Below are experts of layer 8 (counted from 0) of a mixture-of-experts language model. Rows are named router (the router's row for the expert), up (a neuron's input weights, with its number), down (a neuron's output weights, with its number) and show model dimensions 0-39. Each number is 128 + 32 x the weight over its row's rms, rounded and kept within 0 to 255. Numbers have three digits each.
Before each expert's rows: "comes before" lists some tokens at least twice as common just after its tokens as in all text; "mostly gets" lists some tokens that are sent to it at least half of the time. This comes from a sample of Wikipedia text that the model never trained on. Tokens count by the router's weight.

# expert 16
comes before: "\n", " The", " He", " In", " It", " She"
mostly gets: "===", "==", "es.", " ==", "ation.", "s."
router:095136136158093114125102153134166102088097109085134095151144148142167145138128113168158115129084154078101157170068121165
up0:203172191155107127064134153110126121148148125151086130117158132099175122145140157113049137131144116184077159141125158121
down0:139130175115169133148098066138125062130136121134106107105147098070078148187185157117149154173131164121142137169183126108
up1:177100106150116101108127205158125114156152099162108141118080139110143109112181160187110144057204141149145130100148092127
down1:096147132095101149143078104150136087099185182131133134088152149121192115163133121140091120132167085108126105083142120140
up2:100176103165094102146099080160151136113146099125080150141112060168152095165140164136126118112084131165142149180167087086
down2:160096117151162167097120102131105113172099123189074131147191113131166081105161048194141168178127093133137107153111101148
up3:151189113163127138103091157094101132114111115158144126139152140104108113133134138087149134099133137143099179196099164105
down3:153168139133134097067173150117110102123145148147114129126132144168114140112133091155117162123071158208112128087142132141
up4:111105063094092104169128206130103181187125227139144096067142104186166129156131154138131188101106044081137136085125088105
down4:129130102134139118100192082144068110135105133113140119169133083131076116172089093135119158109125112136153107126050142172
up5:141184108126095158157081136117102097124114117164104169162075135126138095171142095114116130181115103089060122100109109148
down5:144135100158131070126126120134169095096125187119056105143151170137134100087101107172136133098146143113087087183082103127
up6:110087130103174184097110130155127116145151111129165101092119157119144134120072144127065099130171087092055141130152154190
down6:122113116148031147093172124067133152116150135098067121138150178113114098126122095148129162137089155103112134158113129199
up7:122108083132110159205082113181152154099064086078128108136140160131212131119131181108158085117149147114122086146098142088
down7:064145110156179123135109117110167049124134107109171166116122152144087156070116159109164154143158074180139144177134099143
up8:173073134103109104107131139156114096075132153054130093095071141100134140107116071119099136165083136100035107113148097119
down8:127151143153132085108184158158145087084113165169133155129130138204174114066186110133075160140099133089152154160162140123
up9:197135138127154136059096126120137104091160161182140128121179105122120139117166213113062165154128122183056083145130119076
down9:131175144131159157116125113108149223102096092186159094090135157186125097151106172143135130101109164189148086140124125156
up10:139183095079174079115134115167127112148074155091170092113153137103167135143110092067150121161128188153123151123056082124
down10:131151070136151135142139191115074146096133184152085166125173084175053147091069162090112101150120189148152107122172110172

# expert 2
comes before: "\n", " ", " 0", " —", " 1", " -"
mostly gets: "\n ", " —;", " 1;", "–3;", " 1–1;", " 2;"
router:095170118140143183166198121096137091077172157064119107143220146144073136128097121197112108128184141125106105149109116147
up0:124158126089137177075134142134166098117112106068089129144106134124073120140130145115114163140155131124133078071102155095
down0:118107138113133104115135146158139141120159120138134196147111102107097140151095165115136140073125095098130130095102144125
up1:122124222092114092133134139168135099183156132088125154085121142119146203108124109120080169164138142135104070059139093141
down1:192159136102109092135089045163123130094091190146095191151094112157119160123090152134140126161098163133112137095162116149
up2:096151131176139125138080124152118132137113100113150099114082119150108126113148142133107083179171100134129116117123136175
down2:114157080134127122148126120141124067147104100164163160138135100132104158076114172085091146095122141081127132109140136125
up3:167173109135158140133091092110119144114132150140080107179141165127127122087106101182104165136149115143096099152153115124
down3:132163091153102180133134095051156120145133127136130122132130114122126132134042067119139155104064177082138158107118114120
up4:151074102057158139116148148145060132108126160174148127130116114093171137111101109102121125077179113151177134161125099090
down4:156147112176130147122062076115116138086093071098120102093142094143102155173124101120178105137164187028088096119148053176
up5:121130087112087116144139098138101137164113139115140147167093117128136127125086104120047104087120155107151160197156139138
down5:189126181128162116134118167118182129102106163185150079111151135108071113088097137111071143132121099142093148167087106140
up6:146107129150125113112092149130126166171126085163107115100128097120091127144057117149117116132059093100217126171102129092
down6:106138148161118150133143112188204104147120131086203120070146077107086131087135127175102116144189147125119101186103142116
up7:113198121114123112103120133166122169109132169107143104095085136136171092151167135108103143117083130190090115149146117124
down7:136180151179122166063104207112077098181157121156120140152094161138096086123122196124135149132184143143123104158137171094
up8:092107126108187124168105145129153092138156106109140081137138094108116077175130101142042140191124055122133067171151074166
down8:131188145170141105177146145197117133111086096107124146089187109091116108133162178109123125114108149127132162110126086106
up9:133095151096099082158165088129145098138175120138128145157153162086116156082127048132131160105103178123086171117066188111
down9:182109163119154128130091109089180148120061099146143120147171135120152109105102078148079134111186095098113079097171134155
up10:118143160147090164118219119056158172077094142216132119098117082140153110092130180147179132119102144128066134142086144161
down10:180127124135111141209098152112139136146118156101155140158177102149145130126192128139067176141130078108142076144109139100

# expert 15
comes before: " to", " a", " the", " in", " by", " that"
mostly gets: " were", " has", " had", " are", " have", " been"
router:140175192111117149115161114186136107094211132096150141112170174125101151086135163128079143080168145133160123113137142124
up0:156084154065154139080159074195181160140197108142159090173081166116167143155170144133086144145126155141113093111124087132
down0:154153157189139171152080103111086163125134145135099142174094116140116140156110140132137141126141150146108181139175160203
up1:120139138155163106111135124112071134094178114150087124119034112137102089128112187065106128150099163119094126161142116118
down1:124114106129118177156140133114150090100131145117158153098230078194162123152133089171133155125081136101137167144155130195
up2:134086155068130091149134075133094094108120179077178166092110121111090104085124176161150118131090137133140105130087146161
down2:146138136128066102093120155095117116104132134226189075148123073073166114123079109083065098110140115104133087165103083139
up3:153126140148088079115117074103161132168119169086103114121138110068118130153149044125115101097101112171155121123105182145
down3:114074087137147157095053102118078201182113125123171116082120075113176044131092151149130070141166175129122051103067135122
up4:067112147134160141062087157212119126124143108108154077158135150135140137079165119162106130094162126136075145159157149088
down4:158140086102200069096096179146160121145114147166156108112154135153141116117113113138138124104170099135139074178039133123
up5:156103072133174138142099108116172118152142094129110123141129169131164086123055149147150159176165113108110174155107117095
down5:073211124114098127114181143089126167095144141160075192130195110135123134103161100111159126157182148159126066135161117126
up6:121154074071174118148153114164098131212111167155159124153109126080137102072186203097119164090190110115127171158172108136
down6:112135153134153206159135132116131153094105102176158134102109098125121130151132068133146195156110128098113136145076122130
up7:157122104146165112201140160152101164222151054148120095103077151116200064148091142162140121131111126164128141107181169145
down7:164090069127131111118135138117186090140134096132206131187090105113101061145145125130156106059087134116175111136137132125
up8:210094197186104153087110089159171121144154121163133089097136116138103140124212112114135197154092111161171103137091153141
down8:142154111098129142118101150120098153176132147121155124170098087100066119127054187094190154086117081137115177167149128115
up9:103070152165101112133131074100162141128139083167089163113071182134097179131130127080113124087209148129168114175168116096
down9:132181166148083206169200110115151199157130212143088137130180117156074119123142096147125123143119123113092137114119217177
up10:135136140113094132112131158081137070145157154084123177148174126122119197136158128149121130149098116110125161100131112120
down10:118121148120087094093121142160093144127104127189158099139096144147110177068160118098087129103095133175170151157110117096

# expert 20
comes before: " of", ".", " in", ",", " for", " at"
mostly gets: " March", " January", " October", " December", " November", " June"
router:154162161144091115104115151123107106119172067185153043154078157182157160139124100113132170096161122171109103134098154121
up0:165184063107160108142132153110117151148142081106170134167095111125115075069131102140173140154138137145154158134158104149
down0:142124131121096159078141102185135138126147096107090167180115096150155115131086156099086115137100100097127151120124173142
up1:106125116179112089141098112101071118166111160096150135183104070220099131142159133169073160135086099126165099133160112097
down1:109114134152168059144154190126127219101113090101161157118103162146122126161104170129146162125125113076090088103169107137
up2:143133060138201106127078101122170143114155164119131092126100114139124146083173113086045133108218168139110093091128152156
down2:101157128112129100125096122165108071145136111124088111125137100129142159155139147127161153094087147090106122165124100127
up3:070130128087138143116095103095151159093099125085145096100140104127126092149152141108121103101110108144137152086107152117
down3:087140132108108088109132105112184111158145108124157119102143149160098121186123157123175135146122137115121080124115117123
up4:126150192120114068161125122119140060091132189120159113156132122109125167068113088106138066141081103092129121113112107067
down4:116117052142099158171104117192161143130163136084092129167100143140121149070108110168152131151081111136161114143136079197
up5:117155087135184155190083154135110095137156070092117096121136162167122155161134142094133135138116122145143115108202073147
down5:154077066156162092139149168165172114147100133178134135129177088118115084155120107162094143131075126110138190199158116151
up6:156109042113131197092143129126116100102131161067159066146139169186135188108150162130110102082135103151099173076079110150
down6:117101117172140097098100114071167102179122139104091091140107120154141125100133096117152167105137086175122123133167132166
up7:143190070129124142161128116133176142103136126170165110141238140167121130130126088169151138160117130150137147097173169144
down7:113069112118120148160105143117133104119120131156115146168086198130142125146149090106130105157200100152145098131083062146
up8:089139177100136119173085126159122159125148147125120145187118134183117174226119098110169122137151126054123143175084124119
down8:139096123119152182077108109155114134085113104180177144146171126141098159075080146146081162129186134176119153166096137106
up9:120140168106080095099102142196161169141138089119167144120230134136071150122133083175138086113143142170127088154108117160
down9:173085155127162122105127194098117080105204143140130139206138129160142106121078070123112107125128122128178096130141142165
up10:148096045101143128159126144061089114119090107053144093139116119144185118123137167115146122152152155156190168081132112172
down10:081132198082178122143176103145153146179153155137178165143123194117137152111099128074154177068099168100107140065105133136

# expert 13
comes before: " the", " a", " his", " its", " their", " this"
mostly gets: " at", " with", " of", " for", " during", " after"
router:142114142132120162149160134051123111175085212090123156151165131072117089183121098165145134142114165158112119128123123104
up0:153125115108091094155134130101116184126108151197133122207135064156089130119115109059125120050109168161199153138146144171
down0:138149148172093159122212116188153081079103137132089173165192156116119201156097146156121060139126080091058111165073146128
up1:090108122180181195106149144064193088098125162178130134115131094055132076149107217127146136135208168119152114089182164136
down1:179197081147126122055169102158115210129027093072126168108085140128127109175087144136152151145112139094123134188088149120
up2:106115091127066111136140131135174139119131163180115082115115128167137032136141182120095162136117177125125167141096129133
down2:101112165109131169111148098135088149111158079107059124186142153144058166153124122114175117097143107135096079134109113141
up3:143153188116129132143128070087130135096132143131124124203118116113120128128166056125102103151159175098154092126169113122
down3:102161071120118137154124158124121161144106108160186161088057073120117123115108170159144103102093112168177082162101139141
up4:130138078106144157108125103098133065143193128111108138130128120108104127112149139157118141117175147110156132118105154182
down4:117149110151143157130142164161147127138100109137092108118181078069159110155123133136147082164093140122108133130182138121
up5:160111177132110129094106141131165105101099180127150138167156094130132095120191077181183129112070096120138182105074111196
down5:112156166071171080168109150089212169171090137098144140121119100101128103145144095115183144125118096118100120126118111079
up6:087195111088119179209121124160158103141120112141127123161117135111159135122172104112112139116103094115093148157112155180
down6:146190186125137108102074094097128109102137108121146074100144076154090122170116099093179164093145105145170112181160170167
up7:093119144162136126134082079151086142140088135084183161173089142079175102172186112186106166145140162137163095133149144159
down7:169151103054144181192064113147117098148109163119100106186122120150096085131073135159168112181115148085072119151058093135
up8:102089102105121103184099143135064145115108082093111192182149127098101134098106146053120141145133100131170097120146112085
down8:059151163104128159139196052143131153117155121135125155139154191124101122138126116116121124109110123166096167149114102062
up9:089119099123115163090165122168151176149129111138118069102072101091130153157105073110114118140146167146151086085155099158
down9:118104074118189112103137092128134147118186154149195097055107115133211067153180116144076147081153073100103103149131123072
up10:115150156112107096112151160168121117105070099113112152151168104124116120121195186139148149135145136163131153139151139115
down10:132052189155111138094179129100120135104086135087125104186137088133173110152101194101153115145145117060081089152112130093

# expert 30
comes before: " of", "ing", ".", "s.", "s,", "ed"
mostly gets: " war", " design", " law", " power", " service", " book"
router:171148182138122127154149168117122094121152153147137123116157137152120129113130147145137192127085105194157110141117089128
up0:178073118112108114132132132183072156134098151136120100117116128151130048104105204103072124121108135180120098132116136112
down0:122129137084110103145092153127135171165124071133135101133095135118103121155114099139149168164098143141147181111174090173
up1:180106154155148126071093172164146080129174157164135114164094082137160118072135112155093184114125146095179114133082124125
down1:129170169127146125089149157150081121120117159108136074160117123126180123130194120104073147106139169154141189111083141171
up2:110152118122098061130179108103121123133145195149106037202134192100118159114126148102124155081136087052132131124125148128
down2:150084119152108110137164086150104160142180082138128137102099173170112149163134104132148101152147113149099151185157129150
up3:162158095095097078095128110088153130095200136093156102168159146154130190109077115105121173158089113143137156078101146118
down3:160076191120095089095129137161177092124124142202122184106115106174167091167111113053090065124170108102131114076138082131
up4:061088146145191123129117092126150165086118138158111098126159143148136086071166103096065181119144115145096117138141188186
down4:153156146166186119112124146119167187118127177152122117106138155122148151124224162083145096113129191180177097086121102072
up5:171146143103141111131151106140105175150065173230142107097180121111094101124171186160125192145136106122149067129118128143
down5:212140127108117170126128110166155156091173170195124123126089128139112118152098169149162064168162143105150145164108153151
up6:079176136120125133131102155162172185118130114172104164123136094155136136208145118060091144140172155153154101088115104152
down6:069171095149127123101136152141168070064099120134141093136132178120148118071129130143147117135098134059102119168130108113
up7:125192114187091140096125155176134148116198081177090176115086125146087145071145124163136129115076107162163136111116110151
down7:102165143160174108128139128131090102065076122176092089116110140090153191141185100049112145114153137111110101113137144118
up8:112063094126126085136158098095100165121141189103157154173107118070122125119100152122128116147102135149154116086108192125
down8:047140145120156106133148175168123142116139132136127144128162076097143145134146143144146111162127135078101102181112156162
up9:102150107180115111104096146172118138138138130178130123111181140105173073158121103149103167169114134195166094103072140116
down9:131096140167142160119099119122119130091139173134118139076074127122095102142139117129113103110110183124143146143115180118
up10:194183110092130195148110205068109123202139200129118107140141172140165148092154100109086128090146148095139140125132101138
down10:124135101073122169131130077129127188131092132140118121135122133157115195137146214116079147115111083164110051151147147146

# expert 14
comes before: "-", "|", "\n", "The", "In", "=="
mostly gets: "\n", " (", " (C", " (P", " (M", " (L"
router:154093167130075153158095105159169114163140134087121083137140075147126137109121099111174123160145149132086134172102124155
up0:105129202123124171127092150143182103144165128177144104104158107154134086116177056184153117123190112133109130136130095118
down0:124189066122120068060076164167162138165143138148156146112105091096126089203200099103107102117140112146098136109171152111
up1:142166089098117135133043198102069140104128164137134098161122125120105119049180146105138118176142195145088128146095161123
down1:104090070149120122185150109121074105128089110121133137125171177144190105205174090123153145123183084081165142150113163130
up2:123182110135147175128107066097122088179088083087102131132170102119129180106163121102075166141157105162142140135163126147
down2:103112121135099144119130120133117068109165171136090123190149158130124137117072075072203150104124145123145136102106074110
up3:070102119153090141109078179163093137121113131136087086173177086163123100142119114084160089145153136090201093127109114145
down3:131100168163137173114121110212156145104134068146166123176114136090117089118136142054131143158110111161137207151136095138
up4:183096120154107099105087104121190126158095200083192144126165111049099138113097085100080130173137126177058119110151129101
down4:100106143123142097148115141122132171118129091130108135098098108083172099078087126092230124097125165104123098123085082107
up5:107114128136115093179145137108134140150113125164093100110090132119095105165128168091086124122096156151143139119103168080
down5:143121096107075105129067132084176091106099132126095070103165160123066173120094139168135126130156097097053111164147146049
up6:152184154129139083148194145111113160127173106112104168105141126098127083071175163162159076121111157178080150119070157120
down6:117082105148123169139148154148184146116106124071139130145120129146069150072119090170073187087143118086075135083081151144
up7:109102142096108131176093166129152083108138113082159144147132149110177149118155129215120167145142046082151108120095059165
down7:088147162149120110161155122135161124172067106120092111116140160107105136125094145090136196140092120168139137154123159081
up8:098155138145132144149105148138069105134126117159132195143116106148079165149103076091127128163133152117126109154091156117
down8:107094105136168134137123114129171123113138149135128129117100145152142075107138151109096063130095128167128107076078154148
up9:093102085129039165163110129112096100126114145114119106127125141076070183133104129111094166206133118141137124174099119137
down9:110140105085103130131094158099113068091147155178153144188080122153173114167086135182187230133183189139227132114053113185
up10:146139213173166099092068106135129085182157145160119124153127120130124144095045131096156143127111104122178127105143149114
down10:115124149139138100126120115181121096159126097100171155131116215083138133068118179091099120155122090100089109137112094123

# expert 9
comes before: " |", "′", "″N", ";", "°N", ":"
mostly gets: "′", " 2015", " 2021", " 2017", "000", " 2022"
router:165157130048135126182071088094156090099125081166138059132153216209153123102102140139164153174136133169143150143083132092
up0:068097161118151120164047115193123113120081123127154114129194136156149125095098091179146174108134107154132122131151178139
down0:219079132146101133107140195152064123109139122078120113122132144101096147104126115071179078123095114125121139107088118172
up1:116144060107142130163153141127110158105132151142124182179107189158140094137126135131054065131146181151157081147130109105
down1:098110114203136139063088145137184151125112098160076089135115124149184131136093136123140154099102132118147196098096112159
up2:142134136121121178149083083090123166164075159074115113163132156081140102143140142144140028157112153154173176096158176109
down2:079146054134124143111148127085149090129152138108110155159098150146106118156128170119101067146157110113125129130109106217
up3:100135155150142182162190067128169107081153170130135116164107199108135141109133112134108059089139203123158116104109132065
down3:158136115130061181097074165116102128106117142116107090135119044161106100122092129150151086111116122062080141106146124160
up4:145124110167122134094147116183094119125089146117110165124128150109097114084124164156118202110098132108104085130081105106
down4:107149058141124104165135116143124131135090113122175086149197203116178133132097131055131099067168122124215171100097119169
up5:115107179133101157064097081117073103126139089132118138119128152113101168066135075131139108113112146098126144145122110091
down5:149088143145093120120082075171139178214126145131091132157151150118178155018093165103120117126088140170132056106103063074
up6:159134163108067129140140112135099132153079079140106128154146142173179154116103133116090116132130104176107143147122087145
down6:113074131092086112103103110152099130178110083126178144120155133115121071130187129160094137140105063054068139129137118177
up7:169109175159078103121091206118150099148108108094104125127059110133118104121127101132138142205155068125091101141096107112
down7:144178042079196065180105071122101129065104090153073118139140155170096112139131126145098133072154193114201157141064087152
up8:143138127093173121157121129105115100114152170172202067125138131171158124135095137128171156130172075153089182103088132153
down8:121131174076057090102191128100085108119118130134174156144096127089124158148127097165101161092167125142151168069174142117
up9:158148119046124133115064052137133111106164175105094175084079121160120099141161087126163112160135157123090111152106154105
down9:182116124161145116116172158150123078128057163162039084094175149117139180137116122155130160126129154083131153163088122111
up10:104146132158114147139144134173123127095115127144128146150116108101132144095146142191117157129068165106154199059102059144
down10:139106146143097144153159131107148125093068124108128124094118123128145135110114197122132135122177122088159158204123135134

# expert 12
comes before: " the", " a", " be", " he", " well", " have"
mostly gets: " also", " who", " not", " would", " into", " which"
router:112125082130093164188138093114174135139157198096119167133131045155089171118142115187083138155106096134117104103136139134
up0:109075120148085081145158127122069036124169084169186132097102140129094156100117106147040152045163166129094143146156170103
down0:119153059131133132138067131183191132142158129131098111149094094186159141102136071114129162119138162131134091113132196088
up1:146082105119152139154190107145111105138080160094134147123117069149165168136106144115104109128146126088197162168131102126
down1:154136086146154111133102132125138119132115132173113123160132130180138125112182101128142166107192142137114097067156166104
up2:138120099190185141117126065179121124133151103158124115109136118120114185173189154129083103134074151079089169103145057120
down2:165156150153106148143141156132145117093153192149133146131177071097096144105172130085123098075085155126138071129148153126
up3:148164151115164088123115104159108136108139151082157163062134152148073138126123137112097164110120103172164164100094146124
down3:164084121104065097110142107167118081100148084068123146103073070112171106114134133146124126224151157078035106046126138175
up4:151125127187084139081123112082183052171158170167140101075079129098110074202112117085134123114098100172150102092100151144
down4:109128101093132187162155181163119161109069161150150121108090166084125068126134129134089085098137160142115144131138161103
up5:099163117191093066000165175127124082150128100171087094114099113166113048119139119159134105140055156134104149170109115102
down5:161085113114133117117089107171138146149113101163142157072146117126144163127165111135158230137110140112118105109111150124
up6:146081133134102098152187091099129161118106104181104140130146105133072153102108079131141101129131180176095137154146093153
down6:116148131124146122107097161125109180158124129134161128126119114145122136178142153091107115145168163146155162116102110084
up7:135104104109157109133050132125067122146077113143135151084089114110091108127118115155134130131114141146119092092148069137
down7:122077151120140159118178099103120110141138139145127112208121176116165125146155113070131102137137158099135146117099127082
up8:123059175123123144190119083130129085083169121102134189070120114149093128115126092103165109137081145164162117170100165063
down8:103189105173091131125076146152087098105085121101095183165115184132103164101141075157152118158096107101089090151113147141
up9:164175120129148128091121187093172142147110141154137070149139129156118084101156089145154132127076108086140091062166129102
down9:168118136120173160069144120114143122103120083196068140124113117154189098193135137099116147097114140089138161193115154107
up10:118131183091163128107169162146153098191081098140071172131126116134142122059139156108100106185129145115180145103123154038
down10:174107112136123100155077120151117113063133085079140111185120153149059134164191116134158106136104135147155117169131119141

# expert 0
comes before: " |", "5", "4", "6", "8", "3"
mostly gets: " 3", " 0", " 8", " 7", " 5", " 4"
router:134129134197132076120089127173148037128133146187129111171114146127118162116174150135117138082102145174156132094111116123
up0:120127105129145148123093090095097129119137152098071102135143112099078106108159109090100112090090085101156123124148134126
down0:102181185151158189177059121133121073085088110159152098105076162140178125115130169070147078176146153164130107133089116144
up1:080133090138099121109103121108118143172165051124134090074066148146105096137129176109139099186088145146136164133130149109
down1:107149157130084179083106149140138102148145076085136030102151088158184133084147111147102128161088120109172076112141093060
up2:082106140186136116071094183136116156135123115102137146117117147137164109119170167157163094185177122057147066153137186165
down2:083211077067117140165123122130121144135085121090135169157059144107082087173110114108154117104167115178153104080124100113
up3:125097158076061071111154124081085072042147110136135114125143114118183145145138131145150180107088159091137184167104161053
down3:125144095162182152068135107063141127129066190143201145136151107134179130066205160112113150155178114158153135038132154082
up4:086135136101145159144085097116122113139085148124161105122101163117136189108142138116103162144131168132091149082118189169
down4:235136186123134120145076152180125120111172130137164116111181181180125143092139157167131093126102079109112082141093131117
up5:138068112064125121103112108099154123081133084101157058135089066118140155146052169092113161142165096130142156109133121160
down5:139144124171075080117119093127131086131184103139169131162136151107122132084116103188106091155157187141216075178158082118
up6:124136222089116122144135124111134103107198098069137101142107085067111097083184046150144146157087178100173173172082118138
down6:202144083135119103131101090140164112154107150118151180119175135142114171115142130115130166160087105162111124159153103120
up7:120150066104149104137142159108175052149091104152092140085089209072184129150152156108192106122141191202100066080113081157
down7:131172159124137161125122113127105121120137125142068099114160121216128165128095132136085156156141137172107125149143178086
up8:084109166134086042137104099112189177099128132153121090108129096088114108116134099171121170109128153197115093132098137143
down8:128196169125121064143131157086148097135155143119126129151140129142068121113112122106130132097134138096136079152125112102
up9:129161078145134113136089162152165130132137148176108132156083094131182144118128149109111154111144079151124117130163146113
down9:187127092126121125137059122110096081086132184101098125121170121103131146073189098149139160154127159111166130124104127109
up10:128186147126109129083134187141126147169089130101164142119123126115125168113156158166118128155151172107132068095144099137
down10:119129093132162130089142149126154138155165112086016133176127164150141110073082138105100134117130145120069105124156143187

# expert 28
comes before: " the", " a", " an", " born", " his", "ch"
mostly gets: " In", "In", " in", " Le", " took", " went"
router:172163082091153111097159118087082108137171112089129157106126114096128118163101145109167093099106157103125133151155154076
up0:156144083119124151123071181155152094159090159104108108073104170131152158155126112126101118142094092092102158079124114075
down0:090140117148156151108181180109133117144129147129130066164149161195099123163119174143145104144152115164160155079138147141
up1:145179187159168114131055158146066151149178112253106105060163156151116091154110169119125083156163140162108141111131123134
down1:086131141192147182115128080112094119147151097064090132147154143153157105158182127150132109109130159114185183166059117129
up2:119105130141143131140160108124117111137155167139110130139153111130151142169135151093177103117091147120144208163115084165
down2:129134097135148116087068111124131131104095093182130172140196153149125117108084147182193126154120119135129153127130155133
up3:120200191094103155155167119120138123105140107149093148115123100115137087074144127135153146168138125205143141138085093109
down3:112155139161158124149145119171097161093151110061104106128146154164121106133135108080167105106083118080113154066119120160
up4:147158144172132153110141076136081137127094137089115168152193125134148102117149118128149174158129103100223148126117086101
down4:123180154084160121138160119170131168142146061167078185126148160108145142153131114122108175051148133164073144114061134088
up5:147160118190100132072131153098158126116115122150098197143137154132105139127104125149097132091119110150113113113125104112
down5:121101182089101099104124085132111158078162106192144108062158149128195107126138104159116082147142108119154126135179077144
up6:119138153101075107127085093117110111132137169239122111120086140120044182100106062132160144105134158117153107109131125110
down6:187150101141134137143175094110092123110114132136179118126139125129134147073143142138123120134146078138134103146080138202
up7:143183095136106172099127151112097134118104134138116108080138222171146102099131096134103065086189099117125071105124125104
down7:199090194191164126119148166142126113111133139094170077192097162071112125169129171105107122105183113119080173134197171094
up8:154104162153168100132142130148149104172109144084127086136148091160131124154122068141124166096114169178182092104165117091
down8:125071134134159110119116110143152138168098169143081172114123083136140155141158132141121157134201106169037118183109122067
up9:086107092116129118103132109165200138183145135206166115087154124117110132147124144124113103149122243114120135106151129131
down9:130126109161139144104131120138132115134188095185162093169106176131078105101103166096131111163146162147106139160136136107
up10:107121119112165135103133047094119148153146107097142177080126136093162164128149182130129180171140138152198178163177154122
down10:122115130152105155068103134092138132122063107081111138162189206119156105172065160161141190129104095144113167084137159190

# expert 4
comes before: " |", "\n", " and", " of", " in", " were"
mostly gets: ")", "}", "ations", "ics", "ings", "2)"
router:141147119107112131122095123126137180124117086112107090117103085079061163119127154108120162117149090142146109121100133128
up0:178155094138157153075182136147130209116104112128081142148157122082124050158099096165162157091152153167107060177090171108
down0:188177161165109165151135119099107114143158177152106104162093177123134125117159116118129099061080128164108115118164139179
up1:144151125144093135094140075144132121137179153159111015146097117185088136121157116137107106164109148157090107128185124115
down1:026092114106130124167080138187056139161126128170103190117141157165131174065112090162152115113168124107128119137084060119
up2:160155110100127113126151100166083179107130125144172166104040083143083177081133095116093166133087079056100104087112126144
down2:145080159115123181115139114044162172127130151179041182101160130142159111107075087110124142189111149142113120138156110154
up3:129136125062135150195062120179135118122125163121122177105116139039177162136135127165153129088168102126141142149138166173
down3:094068142133078178125147117100158130134164180128172146154117130111112077119132137111055151135106091122104140152104126119
up4:137141133153111130084121133094125152136123178107128159119169149190143132128116112064090143075084136191164113132132115161
down4:131095125103154163133148067122109115122115145113139152123139149107113119165123124171172140110184084131076133086144183128
up5:137114146092151108189110066119161149174137092106163087108185086149077138100202106097093148134093108094133207116157144102
down5:125151160130138155110146112132101088203109174136180129161125132101077087146095125145176178037176114178138146152141104131
up6:151087115170103082093132122159125091154143123177135057150099107116081222110133148064180110133092134140149085137138085098
down6:109121103104172072135160123153154191118079146113049169100185139085131132164090103145099117165112138132149143144112158156
up7:184152131115127128108009168076132152115123155135151138178132132195145087090098113113106158165132144119134134108075133122
down7:139141104159124091127147147106093143151128115163174164076091093123127093117137165174104170123091163130138150133093157107
up8:123108158144068102124112127105178163090096103136122171134105117193173074167150117123120096154149105060100095211094065128
down8:093163090141117120115125148101110141151121110149116142157097141154069092120137078141136175118088162118134192102112141137
up9:071151110131091166066155168121138126150108122106173149154067116119103123169132100123180122146070092179140124110068088110
down9:119178140160113095127109120142118146123133126109188152088117142183070106161112168102125072108128150140158147169143106127
up10:150122156120153075066130116147167146155149149143118162132102163121117112162136092171054126128052130100102166078126148157
down10:125113188092150130130125128095154182137159083121139173129069132135082090124094214129160133132208023138138125171093130141